Weights of a small mixture-of-experts language model, trained from scratch on English Wikipedia.
Size: 8 layers, width 448, vocabulary 14864, 82.9M parameters.
Below are experts of layer 2 (counted from 0) of a mixture-of-experts language model. Rows are named router (the router's row for the expert), up (a neuron's input weights, with its number), down (a neuron's output weights, with its number) and show model dimensions 112-223. Each number is 50 + 15 x the weight over its row's rms, rounded and kept within 0 to 99.
After each expert's rows: a language model's description of what the expert responds to. This comes from a sample of Wikipedia text that the model never trained on.

# expert 32
router:41 42 39 22 41 71 65 84 77 40 35 53 55 38 54 41 46 52 50 38 66 58 35 68 69 35 55 09 43 52 49 49 55 60 63 62 37 62 40 74 53 52 61 38 41 58 29 58 53 38 17 49 34 29 65 54 67 49 53 38 37 47 43 34 67 65 29 38 64 68 51 44 40 60 52 83 58 35 39 49 23 46 68 53 59 64 46 75 62 62 50 36 28 47 42 54 49 32 55 68 53 35 81 34 50 58 48 64 60 46 32 48
up0:49 65 42 62 57 62 31 57 67 44 84 40 61 36 41 58 39 41 66 37 52 38 65 63 44 30 41 30 19 50 48 34 57 26 71 40 31 60 25 58 62 71 38 52 37 37 43 35 49 41 62 73 76 62 62 38 33 73 18 73 41 40 66 37 52 38 28 42 64 47 68 34 55 29 59 35 56 62 58 55 53 56 58 47 66 94 56 55 57 51 35 46 47 50 56 44 37 45 40 52 57 59 74 53 36 61 80 59 47 44 30 54
down0:37 69 67 52 32 45 27 81 02 46 71 14 35 49 60 57 24 60 51 44 46 31 20 80 59 70 37 54 63 44 73 60 54 41 38 42 46 51 32 38 59 52 28 53 36 38 48 04 67 45 47 80 55 42 47 52 29 66 47 45 55 56 70 95 39 53 71 55 57 19 31 65 72 18 38 69 52 43 47 09 69 47 46 52 49 52 39 46 32 37 60 60 55 58 40 45 68 56 46 28 57 42 49 54 41 23 30 36 24 49 56 43
Description: Coordinates and word starts

# expert 14
router:57 56 47 40 38 45 48 72 34 44 60 36 56 31 24 63 53 55 45 28 69 44 63 54 52 68 72 40 53 51 61 75 69 60 62 60 48 28 43 67 75 57 73 48 66 27 77 49 64 49 42 54 45 78 74 44 53 36 52 50 31 56 32 51 66 47 26 39 61 56 48 45 62 56 46 81 52 67 56 62 59 29 59 63 36 59 46 55 57 57 53 57 50 56 41 64 33 79 55 73 47 59 50 35 59 67 35 69 56 37 35 65
up17:49 39 41 20 57 73 58 60 45 54 58 45 53 87 19 56 65 58 75 29 50 70 56 34 51 48 57 42 71 45 21 61 43 57 28 55 78 51 41 49 48 45 61 55 37 56 75 45 67 51 59 57 80 44 55 59 49 44 72 80 50 38 53 47 58 39 48 36 32 68 59 41 58 70 58 65 35 46 59 83 54 62 70 39 48 54 31 64 39 66 67 42 55 42 49 50 56 67 60 40 58 44 64 33 53 46 27 58 53 83 54 60
down17:60 57 52 69 38 47 54 23 15 44 46 27 54 63 37 47 41 56 60 32 37 45 38 67 47 32 55 38 37 68 37 29 52 34 49 61 39 68 41 24 27 84 24 39 31 46 84 61 31 50 43 74 43 60 38 58 37 48 52 37 35 44 44 56 63 59 50 48 54 45 19 14 64 30 67 53 54 77 51 38 56 68 31 45 65 42 51 47 60 38 66 62 48 72 57 43 30 35 72 61 17 35 40 87 84 26 58 31 61 51 47 47
Description: Table header words

# expert 54
router:67 37 51 21 65 22 70 77 37 29 43 42 74 54 50 43 62 59 56 37 54 67 55 45 53 57 52 41 48 79 33 46 68 31 47 70 50 38 37 77 59 50 52 64 50 51 63 73 52 54 47 58 59 77 66 49 50 26 58 74 30 52 52 34 50 50 45 42 77 55 49 27 47 77 48 46 69 56 27 61 53 50 43 67 75 81 37 61 40 57 69 62 56 50 53 50 56 65 49 51 40 76 36 60 60 61 35 67 61 30 60 59
up26:61 60 55 45 66 49 68 54 65 70 51 44 53 36 63 63 55 60 80 58 38 51 36 62 68 66 51 57 56 19 61 48 41 52 57 71 44 53 85 50 67 50 63 54 57 78 38 43 51 60 38 51 38 43 62 60 47 42 43 43 51 53 76 55 63 59 37 43 52 77 22 77 67 57 53 67 39 67 47 79 47 43 45 34 31 43 56 42 45 66 83 59 45 47 59 33 38 67 34 66 63 82 56 56 34 15 36 39 39 78 25 43
down26:49 58 73 68 50 34 34 51 27 60 50 43 54 22 43 77 65 52 53 60 57 34 41 63 16 55 43 68 31 29 65 62 55 44 39 75 85 44 46 39 53 43 69 59 59 29 47 50 59 64 49 47 34 83 47 30 30 58 49 63 63 65 41 46 16 55 29 38 46 45 93 53 65 41 63 59 56 30 43 27 49 55 41 46 61 36 33 37 51 46 33 42 26 76 52 74 53 60 64 58 73 44 44 47 52 37 69 74 50 51 47 56
Description: Numeric digits

# expert 59
router:47 50 29 49 46 57 32 61 61 25 75 29 66 56 49 39 41 69 41 46 25 72 52 40 54 70 59 13 12 63 45 24 48 58 66 80 31 49 39 58 48 45 80 46 58 46 55 64 47 65 29 60 37 64 69 34 39 51 31 61 13 38 48 49 48 65 42 31 45 29 53 35 32 67 51 62 56 59 42 63 41 52 65 51 40 78 44 54 44 70 39 47 21 46 47 31 44 31 53 46 72 46 33 39 40 43 48 66 66 35 42 66
up0:42 43 74 56 36 35 33 59 59 42 48 39 85 25 31 39 55 40 48 90 46 49 63 66 63 74 64 45 32 34 74 60 44 27 79 46 73 56 73 65 42 77 48 72 45 62 71 38 30 40 51 69 40 79 57 70 45 70 43 50 09 52 70 46 58 51 12 41 65 42 43 48 38 44 21 59 46 45 65 63 62 50 42 41 46 51 40 22 56 69 38 71 50 26 39 33 54 82 43 50 36 23 59 44 29 53 49 53 27 49 52 28
down0:50 45 49 50 57 45 64 26 59 22 67 63 46 62 68 59 60 73 50 68 61 53 68 70 44 57 56 48 53 62 54 53 44 65 57 57 40 56 44 86 72 54 48 77 61 52 75 43 55 43 59 33 41 47 43 44 58 50 39 40 57 41 57 29 53 50 50 34 21 78 68 63 49 52 47 75 56 49 55 62 78 43 42 71 64 70 83 61 55 65 49 54 54 50 68 41 65 40 56 52 56 99 51 46 82 57 11 52 77 63 37 39
Description: Sentence-ending periods

# expert 35
router:53 39 46 39 59 51 59 37 58 42 47 60 51 51 71 12 55 42 69 59 36 39 56 57 61 48 48 38 43 66 41 48 54 36 61 52 36 19 49 53 30 21 54 41 41 56 43 52 54 58 33 46 33 64 71 36 67 46 52 24 36 54 56 41 42 71 42 46 72 59 34 49 49 54 58 58 71 66 54 61 31 53 57 48 59 72 47 57 48 70 80 44 53 44 35 14 54 61 61 79 67 67 50 11 47 48 16 56 48 51 10 65
up0:48 50 40 43 43 36 33 45 51 44 35 48 42 38 54 51 47 68 45 26 70 45 28 43 22 58 77 60 55 32 79 30 33 41 68 49 49 58 52 53 43 53 69 38 28 50 39 75 55 19 31 53 63 53 50 56 56 40 48 33 29 21 56 32 51 45 39 27 39 99 60 43 78 32 30 54 27 72 62 42 43 60 07 56 42 65 47 29 58 59 46 67 68 75 56 71 49 58 74 78 61 27 40 68 13 49 37 67 50 65 46 45
down0:48 32 59 39 50 58 61 00 44 39 64 68 56 51 23 47 65 27 31 35 42 42 42 43 80 32 28 17 32 57 62 52 58 69 49 43 57 04 38 55 70 53 73 23 71 40 58 39 57 71 53 32 59 54 52 27 60 17 43 49 49 79 54 46 41 64 46 67 39 50 63 57 66 58 42 34 26 45 63 70 44 29 59 28 28 42 21 62 57 68 49 42 23 52 56 72 47 43 59 60 53 53 43 43 36 58 61 37 61 52 34 26
Description: Word endings, function words

# expert 17
router:47 42 25 20 62 72 34 53 77 26 47 47 62 17 64 48 47 49 79 57 39 48 38 67 48 65 66 32 32 53 47 38 54 48 43 58 37 40 55 71 63 45 62 49 49 43 48 41 36 30 35 75 34 56 68 65 64 41 45 48 28 45 39 40 74 71 30 25 81 81 49 24 28 49 51 65 53 61 34 53 40 49 38 59 51 64 38 33 54 50 54 49 74 41 49 32 35 31 41 77 52 46 61 34 52 53 19 64 54 82 21 38
up0:47 47 41 29 62 71 44 40 78 44 46 54 38 33 72 33 39 62 70 55 60 61 62 36 66 59 54 34 29 62 44 49 59 62 45 78 75 60 43 58 52 52 52 53 65 47 59 83 46 49 42 53 53 49 39 57 20 48 38 40 46 59 46 32 23 58 52 33 68 38 51 41 64 55 50 47 71 54 38 51 57 74 66 32 60 51 43 38 56 46 37 57 67 27 43 13 27 67 48 63 35 35 62 37 46 36 53 43 73 50 75 42
down0:31 43 51 45 41 44 52 12 23 60 33 46 46 50 72 59 59 61 51 28 43 46 48 30 65 55 41 48 60 37 38 38 44 57 46 49 67 40 77 50 23 45 30 66 85 32 55 45 44 73 57 49 37 44 74 48 47 43 32 43 52 66 00 72 38 36 61 58 61 86 65 53 47 38 58 59 58 68 37 32 36 44 58 48 51 41 57 34 37 60 45 42 53 70 53 69 49 41 26 39 55 37 40 56 50 60 45 32 35 34 26 55
Description: Table cell separators

# expert 26
router:68 28 48 46 44 24 50 86 60 38 47 51 70 37 51 42 47 70 52 71 40 36 43 60 52 75 44 34 38 88 67 84 74 51 66 59 32 46 58 60 37 61 69 42 46 61 64 54 43 56 47 72 49 80 56 62 32 55 40 48 26 69 22 42 87 63 35 36 67 48 41 39 22 47 59 47 72 53 20 74 62 62 23 45 56 65 49 49 40 58 58 54 52 63 50 49 27 49 48 39 63 66 38 37 30 69 30 57 65 34 18 40
up0:40 44 33 35 71 66 51 60 39 68 31 27 71 43 52 42 88 58 68 36 46 28 45 34 59 42 71 17 55 34 66 74 36 64 38 47 57 51 39 60 34 37 44 52 61 30 42 34 67 33 30 23 58 45 49 45 42 38 60 49 26 51 41 45 27 57 35 50 58 56 45 58 28 46 54 48 59 57 28 71 68 57 57 56 42 45 52 49 32 78 50 10 37 70 59 54 42 58 54 39 74 51 66 31 55 35 38 32 54 71 32 61
down0:15 47 44 63 40 37 55 52 17 60 51 53 49 51 68 51 45 56 70 58 22 64 61 66 49 68 32 67 59 48 29 66 30 38 52 32 55 39 32 17 51 19 56 71 64 36 45 63 22 61 37 51 40 55 47 19 57 49 36 34 59 22 59 59 45 23 96 68 65 65 64 59 54 44 40 33 42 72 61 66 45 49 57 50 75 51 76 64 33 42 63 41 57 28 52 38 38 65 49 56 66 24 61 36 35 61 49 36 40 59 70 61
Description: Date spaces and months

# expert 52
router:43 34 49 46 75 50 53 49 30 49 61 42 40 53 69 48 64 40 60 38 54 40 40 78 53 35 47 36 60 39 55 51 51 35 53 63 41 54 47 78 60 49 68 32 38 47 55 78 59 39 48 57 44 84 58 62 60 44 60 56 15 52 33 35 51 69 13 44 74 63 66 31 48 47 47 75 36 54 52 65 53 55 58 49 46 52 49 57 62 58 53 58 26 56 51 26 44 40 50 56 66 27 50 36 32 51 57 84 53 45 37 51
up0:73 46 38 35 36 64 51 67 65 68 41 74 26 16 41 70 56 72 51 40 58 45 41 35 41 49 59 24 40 36 37 46 49 79 90 60 22 58 54 50 45 45 23 56 48 21 52 53 65 56 47 44 45 56 31 61 49 46 48 52 11 45 52 30 60 75 52 16 45 83 60 55 21 48 45 62 24 45 92 54 76 37 73 26 37 35 45 54 27 45 50 45 32 69 45 40 62 48 40 54 62 38 34 28 65 38 59 62 45 71 45 42
down0:57 66 50 68 46 44 49 00 53 45 50 56 63 42 31 55 50 35 43 33 45 28 40 51 49 55 73 66 38 46 55 43 58 44 64 58 28 51 29 70 63 48 49 53 42 35 23 45 58 42 43 60 54 63 65 52 54 48 44 38 57 52 66 47 00 46 60 49 60 57 34 46 56 49 76 50 65 50 36 54 34 61 37 63 52 46 59 62 75 43 53 52 44 50 65 99 62 30 45 56 57 55 24 40 55 46 29 44 36 53 62 50
Description: Place and name starts

# expert 12
router:70 46 22 31 51 72 63 72 57 56 42 60 38 40 36 27 49 93 73 41 37 52 19 55 52 56 80 40 60 31 57 53 66 55 71 52 35 47 62 54 65 54 57 52 61 45 28 78 52 67 37 41 41 61 69 56 73 40 25 55 37 46 51 58 67 59 48 51 69 84 44 65 44 59 50 67 49 63 36 73 34 38 35 55 69 67 47 70 30 49 56 36 30 49 48 55 16 53 39 70 51 57 85 39 50 75 25 51 74 64 49 38
up0:70 65 34 58 37 64 42 42 73 49 40 41 45 37 50 44 55 91 52 46 85 39 47 29 50 57 37 46 47 24 44 56 56 40 59 34 53 60 38 50 74 39 44 71 48 40 46 79 23 24 55 46 36 55 59 51 42 35 61 43 42 59 67 57 52 39 58 49 59 58 79 35 42 62 61 55 26 77 51 34 87 48 22 53 39 14 46 49 49 42 35 24 50 40 63 65 48 41 49 44 63 47 45 67 39 61 18 35 42 42 53 56
down0:33 52 64 71 51 38 30 31 57 56 68 66 55 48 58 28 36 68 37 79 41 37 69 49 65 77 45 48 77 36 32 53 31 76 44 67 35 71 34 58 50 30 50 64 38 30 54 62 44 56 65 60 96 42 29 69 64 65 64 41 62 34 62 37 30 49 37 55 43 72 51 24 60 46 55 35 67 28 61 57 52 32 42 35 53 48 58 46 59 56 63 42 29 66 55 74 34 46 38 45 60 41 36 47 37 41 47 22 66 79 52 80
Description: Nouns after determiners

# expert 42
router:22 52 24 55 79 52 52 54 68 24 82 58 49 37 68 26 46 67 60 28 58 45 38 43 70 52 48 40 40 65 62 46 53 61 48 61 29 70 53 79 66 41 53 49 26 51 36 92 43 35 65 61 57 41 54 41 45 16 43 55 31 53 65 53 58 44 38 19 71 48 55 45 49 72 61 52 75 25 23 54 29 59 50 52 72 60 59 48 26 37 63 38 48 52 54 54 34 43 36 53 53 74 84 30 67 51 30 47 68 64 54 61
up0:29 49 68 40 35 52 33 59 75 52 45 16 41 54 64 66 55 47 53 47 51 43 49 27 65 48 62 41 65 58 38 52 85 10 41 59 34 65 37 64 15 42 46 29 25 54 63 36 42 49 38 58 43 46 64 68 59 55 37 72 60 68 47 41 58 40 58 64 77 38 52 60 48 78 51 51 60 38 49 53 42 67 84 73 36 55 72 84 36 44 52 73 76 75 76 62 33 42 79 40 36 42 57 60 52 69 72 42 61 50 58 68
down0:41 51 50 46 76 68 49 00 37 69 65 54 42 63 44 55 58 72 35 45 54 71 34 55 40 65 53 30 82 17 44 28 45 58 52 47 46 40 24 49 48 47 29 56 63 58 56 55 46 68 46 51 37 45 70 69 49 58 32 43 46 48 32 41 69 77 43 93 41 56 65 62 59 63 86 30 45 39 41 47 58 56 41 52 26 41 30 46 36 63 62 58 46 23 43 00 46 81 49 67 39 52 43 50 49 41 47 69 35 50 65 42
Description: Verbs after subjects

# expert 2
router:46 42 52 23 57 69 38 66 52 61 32 50 66 60 56 25 46 58 39 33 58 41 15 77 63 41 67 41 35 34 52 45 77 41 54 78 36 44 48 84 66 71 53 47 30 41 60 55 66 25 60 48 33 58 72 57 44 15 41 70 17 39 37 32 49 59 45 54 82 43 63 31 11 62 21 52 48 64 44 40 34 42 26 46 65 55 56 44 43 45 44 62 37 35 52 38 23 49 57 55 44 22 71 49 44 42 71 58 56 41 37 48
up0:41 69 25 59 73 73 43 69 46 51 62 52 36 40 57 70 47 63 45 25 55 45 53 44 29 77 54 57 41 64 66 45 35 52 65 33 32 48 60 41 48 52 32 44 63 46 45 69 46 41 31 62 45 73 68 80 38 43 62 46 20 44 56 71 41 56 36 29 61 52 52 55 40 78 51 46 28 40 41 52 62 65 56 53 62 22 29 56 56 94 48 52 73 62 83 49 43 63 50 72 60 55 56 39 32 75 32 57 34 42 40 35
down0:61 47 50 69 33 62 27 00 51 37 82 77 66 31 59 49 61 52 52 54 46 49 31 45 54 67 86 56 46 50 64 61 50 26 44 48 46 45 62 73 60 48 53 24 33 47 45 23 64 43 50 41 52 45 26 31 23 48 61 38 45 40 74 35 45 50 52 39 38 40 41 51 55 75 38 40 74 19 43 56 70 66 38 50 33 89 68 61 40 18 49 56 46 35 71 73 66 58 26 63 55 47 32 65 58 55 28 65 46 53 68 47
Description: Place and nationality names

# expert 10
router:40 42 40 60 59 58 36 73 60 44 37 55 46 34 52 61 45 49 58 33 60 62 47 85 63 42 46 41 54 65 58 43 35 64 44 70 42 51 68 88 58 46 64 46 27 15 57 39 47 43 42 36 44 51 76 36 62 60 56 42 57 27 48 53 76 55 05 50 77 45 57 47 45 43 39 74 39 35 37 54 36 60 54 68 47 59 47 38 58 57 45 59 57 62 59 48 29 44 53 68 30 62 27 34 42 42 49 71 87 40 22 46
up0:38 65 43 36 75 31 28 47 43 67 57 54 64 25 66 40 23 43 24 30 32 52 37 40 37 28 34 45 39 47 60 20 42 66 51 45 43 81 30 99 45 61 41 39 57 10 64 40 57 53 24 73 66 31 51 98 38 60 33 43 40 57 13 53 64 55 25 28 54 32 62 55 39 61 24 53 60 46 37 55 35 57 50 47 43 43 67 43 18 63 44 49 44 59 70 40 49 36 53 19 63 49 51 40 39 24 68 47 48 42 15 57
down0:23 46 66 55 19 42 70 38 43 32 35 53 50 73 56 66 48 63 65 50 59 76 53 71 47 73 48 66 33 47 43 66 50 18 49 37 53 52 71 20 43 61 43 52 71 23 45 44 59 64 82 75 56 39 40 60 55 32 56 76 38 48 49 33 42 39 36 74 30 50 41 50 48 38 63 29 29 74 58 57 57 44 66 37 45 35 42 67 38 28 47 70 25 57 30 60 37 52 62 56 62 46 67 51 40 82 68 47 63 36 75 48
Description: Letter fragments, table cells

# expert 58
router:50 60 61 33 62 55 62 58 58 52 77 31 67 15 64 55 38 43 62 36 43 41 59 49 51 51 71 42 58 48 44 56 60 55 62 72 64 33 47 65 54 32 50 35 47 50 71 71 44 53 33 36 28 57 59 41 53 24 47 41 43 48 49 50 52 64 26 42 68 35 37 39 47 51 49 74 82 39 20 78 56 39 70 66 55 36 43 68 45 70 50 42 31 63 56 36 24 44 35 61 60 46 78 38 36 38 43 73 67 63 16 46
up0:62 58 44 37 50 50 59 61 48 62 52 76 56 67 53 68 47 32 42 50 38 55 55 43 55 44 35 29 47 50 67 39 57 35 63 69 43 49 55 46 50 40 82 42 74 53 31 61 67 13 57 36 39 50 78 40 78 65 55 57 54 40 75 47 54 59 45 55 48 54 52 61 22 55 50 53 14 45 57 67 47 86 74 46 57 60 54 33 54 74 35 42 39 62 57 22 99 63 27 38 41 45 51 13 37 38 47 89 56 34 59 36
down0:33 59 61 51 63 54 50 29 49 53 65 32 18 48 19 55 28 38 28 79 42 24 68 39 43 50 33 65 41 44 62 20 32 38 51 64 38 68 59 62 62 46 80 62 63 54 38 23 48 49 75 65 50 29 41 42 35 45 61 51 19 34 47 48 55 62 42 42 29 61 45 56 42 61 34 67 66 38 21 66 64 57 89 38 55 45 56 57 70 84 48 59 56 66 80 09 59 25 52 54 47 49 22 83 50 61 61 50 84 42 60 36
Description: Colons after field labels

# expert 11
router:54 51 60 35 77 43 65 45 52 66 37 16 52 47 58 36 46 49 75 40 48 47 28 57 70 54 56 42 41 69 38 53 40 41 41 60 52 53 34 65 55 54 56 32 39 35 33 68 43 39 24 77 36 60 70 50 34 31 48 48 33 30 44 33 41 75 23 48 85 68 38 31 29 69 41 37 55 48 71 56 55 70 55 51 34 41 61 44 46 61 54 45 56 54 46 37 40 56 59 66 51 50 27 42 51 49 58 64 54 51 31 59
up0:49 68 24 55 34 71 67 60 67 65 57 21 72 54 35 56 65 49 78 51 30 57 39 70 68 62 32 53 29 53 44 43 33 52 19 84 44 45 43 59 43 50 72 45 80 76 67 28 44 89 25 63 31 46 59 46 51 52 59 40 87 48 56 71 52 67 49 67 54 57 69 48 26 88 59 50 32 62 46 75 56 53 64 33 38 59 24 75 30 47 40 49 28 42 34 29 29 49 42 66 50 71 56 55 51 51 57 71 30 54 12 45
down0:58 62 26 64 77 28 46 00 37 70 31 53 29 43 41 51 39 56 45 23 25 46 36 45 56 42 88 50 74 64 55 64 66 79 42 36 53 73 51 23 70 49 56 62 56 59 45 51 46 20 56 43 61 48 35 73 50 47 49 51 45 60 27 46 00 70 41 72 36 68 72 73 49 68 47 43 27 47 78 41 39 55 41 70 44 38 34 40 61 32 32 36 47 60 24 99 55 48 64 42 64 33 40 23 48 65 20 38 63 39 43 56
Description: First names

# expert 53
router:51 51 35 16 82 61 42 74 48 45 45 63 64 58 79 49 44 45 57 75 53 60 28 42 55 35 63 46 33 66 69 47 58 74 59 68 11 40 50 83 54 63 53 61 37 64 41 43 44 59 58 41 41 59 68 74 59 27 36 27 50 53 29 60 69 54 18 31 61 77 39 33 63 69 44 65 61 39 39 69 45 47 47 18 74 68 48 54 46 52 54 39 33 46 42 56 47 34 46 56 61 93 67 48 18 50 44 84 54 59 38 66
up0:57 49 16 42 42 47 19 56 64 41 38 30 35 59 31 53 45 38 70 12 28 65 45 46 38 63 51 43 33 46 75 52 80 60 30 50 45 43 67 59 52 36 65 39 63 18 44 43 49 49 50 94 54 28 75 99 75 47 56 65 39 49 52 67 25 62 28 57 46 36 64 37 39 52 46 54 64 40 58 74 51 46 48 40 14 77 69 67 60 35 46 51 42 50 52 47 58 58 53 64 47 69 57 45 56 56 49 48 61 67 43 32
down0:41 51 55 41 67 20 25 51 49 53 59 49 32 30 64 47 21 47 26 72 71 41 61 47 44 41 29 57 44 43 32 36 69 64 33 50 29 31 49 48 28 62 96 71 45 30 57 47 37 49 57 36 41 46 60 43 42 56 65 53 64 38 48 51 71 33 77 51 64 58 44 54 76 37 41 68 36 77 47 42 46 65 31 54 81 36 48 52 70 61 60 64 37 51 55 30 15 80 39 33 36 48 52 44 56 29 64 31 58 27 29 61
Description: Year digits in dates

# expert 6
router:29 62 27 21 62 69 65 66 54 37 42 35 49 38 62 17 56 66 48 58 56 40 46 59 84 30 76 37 78 70 39 43 36 37 60 66 48 45 44 60 47 38 58 44 34 44 39 71 34 52 58 50 39 47 85 43 73 27 41 58 40 33 56 33 47 58 50 48 67 56 48 45 39 80 71 80 71 32 25 43 31 42 66 35 76 55 58 48 64 60 70 36 59 45 70 30 36 45 58 32 62 60 54 45 23 59 33 45 53 54 72 76
up0:52 45 51 51 59 32 44 43 66 46 59 31 71 50 52 47 54 35 48 55 50 56 41 55 55 48 70 32 49 44 55 45 47 54 58 50 52 35 56 50 47 68 68 61 23 43 49 55 49 65 36 39 49 61 49 29 47 27 71 52 20 19 69 59 55 50 63 46 49 57 42 46 49 68 27 74 39 34 22 49 27 60 52 78 61 58 63 50 23 50 52 76 27 73 41 47 58 41 52 30 46 59 27 25 65 44 45 35 72 49 47 37
down0:43 40 59 66 58 53 44 67 39 55 39 46 21 64 44 64 43 67 23 80 48 08 18 12 70 39 29 58 38 70 49 57 76 25 52 56 58 43 66 57 58 55 25 50 38 66 40 54 43 46 59 40 51 65 52 49 48 38 44 37 70 51 27 43 59 37 38 62 34 53 27 58 56 46 59 60 51 32 74 48 19 58 71 45 45 68 61 61 39 54 54 52 36 56 46 42 51 45 27 42 54 40 46 31 53 47 63 20 44 76 68 40
Description: Sports and results wording

# expert 48
router:29 56 32 22 61 66 47 77 36 37 72 67 59 43 70 53 30 59 81 44 56 59 52 37 52 62 55 53 34 57 24 26 69 54 51 79 53 16 49 60 57 37 36 42 63 27 64 54 38 53 36 47 63 48 78 41 60 51 36 45 50 32 58 43 61 73 22 32 67 51 57 37 47 45 45 60 84 31 35 62 42 56 64 49 46 61 54 54 67 53 39 47 40 51 46 49 38 42 55 60 42 65 57 38 58 44 67 65 71 58 28 58
up0:37 72 34 41 49 63 46 49 47 05 51 48 42 31 46 61 55 73 47 64 64 71 61 31 36 33 44 75 28 57 48 75 48 67 50 44 41 66 52 54 69 64 56 43 47 64 37 43 21 39 51 60 32 61 59 58 43 72 73 32 46 63 79 59 42 24 41 50 39 53 39 54 56 55 53 38 54 39 44 46 60 28 67 25 49 56 45 40 74 64 34 55 72 54 69 45 49 48 53 36 75 48 42 29 35 65 57 41 48 64 49 53
down0:87 56 59 60 21 41 61 13 61 49 59 64 42 38 70 49 57 38 47 52 73 42 34 70 68 41 58 16 59 59 59 58 41 51 53 73 38 62 58 58 47 60 56 57 20 76 44 47 67 59 42 59 35 37 70 53 43 39 44 25 75 36 43 88 41 40 69 23 43 48 48 55 34 37 58 52 30 51 47 63 51 30 42 24 28 80 50 53 39 47 43 13 29 68 43 59 70 35 44 44 40 50 55 54 36 63 44 36 76 64 47 20
Description: Codes and formulas

# expert 62
router:55 44 20 34 66 51 52 52 76 27 40 33 62 71 72 53 62 59 58 39 46 61 58 50 65 56 70 28 46 67 27 59 68 73 47 72 20 40 17 80 82 52 62 51 73 14 65 41 60 64 32 69 14 68 67 49 56 38 46 50 23 39 32 44 48 65 30 24 67 53 43 31 48 41 48 63 53 37 57 74 55 47 43 53 63 67 61 55 59 50 62 58 53 32 28 45 24 51 67 40 42 41 65 33 27 51 27 51 43 44 21 53
up0:55 30 22 32 46 43 73 64 42 36 52 64 62 12 47 79 49 56 73 41 17 61 48 19 34 55 39 47 40 62 18 56 43 63 49 81 61 43 39 69 71 35 73 44 72 30 54 45 37 39 59 39 43 72 71 44 23 29 34 57 51 68 38 55 47 38 41 35 63 48 79 59 57 59 40 68 59 70 62 68 36 47 61 61 65 49 66 38 23 89 62 55 57 46 38 56 16 65 29 54 67 50 68 44 55 30 52 33 32 64 11 82
down0:43 47 33 65 36 38 36 65 36 33 47 62 42 71 46 57 39 12 15 68 74 62 53 55 24 77 74 34 37 58 67 80 53 68 24 38 66 60 33 48 41 69 40 38 41 69 90 47 38 46 13 39 86 76 57 45 28 55 61 40 46 52 54 36 34 47 52 55 82 36 10 39 34 47 47 18 32 37 71 64 61 29 38 40 76 52 30 58 54 51 59 41 63 51 47 41 68 42 78 53 61 54 48 37 53 42 39 66 12 49 63 21
Description: Table row starts

# expert 5
router:28 75 35 34 99 66 49 70 71 21 47 54 37 56 55 28 50 64 52 36 50 49 38 57 46 46 78 41 69 55 37 61 69 27 36 69 35 34 49 73 35 38 58 45 47 38 54 78 55 49 50 44 13 60 68 57 76 56 27 46 20 53 40 36 37 54 50 33 84 47 49 45 42 52 38 61 48 47 43 85 59 48 60 35 45 49 34 56 52 41 54 56 53 40 44 37 22 47 43 70 62 63 24 43 44 52 60 71 68 60 58 62
up0:48 58 62 38 54 74 71 69 66 62 68 62 44 39 65 29 63 37 73 57 47 54 49 55 47 78 51 46 70 66 31 49 67 55 10 57 26 43 38 91 48 53 44 60 49 55 55 55 55 32 22 29 37 46 40 69 53 62 36 65 56 37 46 78 44 51 48 24 52 50 44 41 37 58 64 54 67 35 35 53 50 62 87 65 55 65 42 43 18 49 40 47 51 36 49 22 54 43 15 77 47 56 62 13 47 32 46 44 75 49 38 60
down0:66 50 56 56 46 52 42 04 34 56 38 34 53 57 59 38 46 60 46 35 63 52 63 63 42 74 41 42 49 32 63 50 40 56 74 64 52 63 59 51 46 45 51 53 49 50 76 48 61 59 31 43 54 45 64 36 38 42 56 69 60 54 37 61 99 06 45 54 51 64 54 63 53 26 59 64 57 59 44 58 46 53 35 55 36 57 56 38 51 33 41 48 36 62 65 06 42 48 49 29 27 40 50 50 33 42 62 52 33 42 38 31
Description: Closing quotes, parentheses

# expert 28
router:36 18 16 30 70 64 43 49 48 30 38 42 89 64 46 69 35 61 50 53 31 63 48 61 35 52 67 45 48 52 35 46 81 63 72 45 23 45 40 56 50 25 73 54 56 34 67 48 56 58 26 44 14 60 73 48 50 44 45 30 24 25 36 31 62 63 28 50 66 50 57 11 49 59 57 69 70 45 63 49 50 66 41 56 45 48 51 41 36 50 76 52 74 55 41 38 20 49 55 66 52 55 54 33 33 58 54 57 78 28 00 48
up9:41 63 25 31 59 61 58 63 47 40 39 47 50 51 44 64 71 67 68 36 65 65 55 52 51 47 36 30 09 63 40 55 26 46 74 42 57 22 59 58 57 27 64 54 38 72 42 34 66 37 32 29 70 42 67 43 81 65 44 70 47 35 48 35 86 51 51 47 43 34 49 57 57 62 30 55 28 25 29 32 48 43 55 51 62 61 19 49 28 60 15 80 73 28 43 52 42 33 41 61 45 34 45 58 55 66 49 64 74 40 48 49
down9:39 59 78 63 35 71 39 16 40 32 62 58 56 47 53 46 37 47 51 34 64 38 56 53 57 69 48 66 52 44 29 24 34 65 39 47 44 63 59 49 41 65 76 77 36 34 37 67 44 57 70 24 32 61 61 51 56 30 47 51 27 62 51 63 92 65 40 37 52 74 48 50 16 50 20 36 50 53 51 54 52 43 70 72 44 46 45 38 49 54 40 38 38 56 48 16 38 54 58 76 32 38 30 61 76 27 43 47 41 33 44 40
Description: Year digits, opening words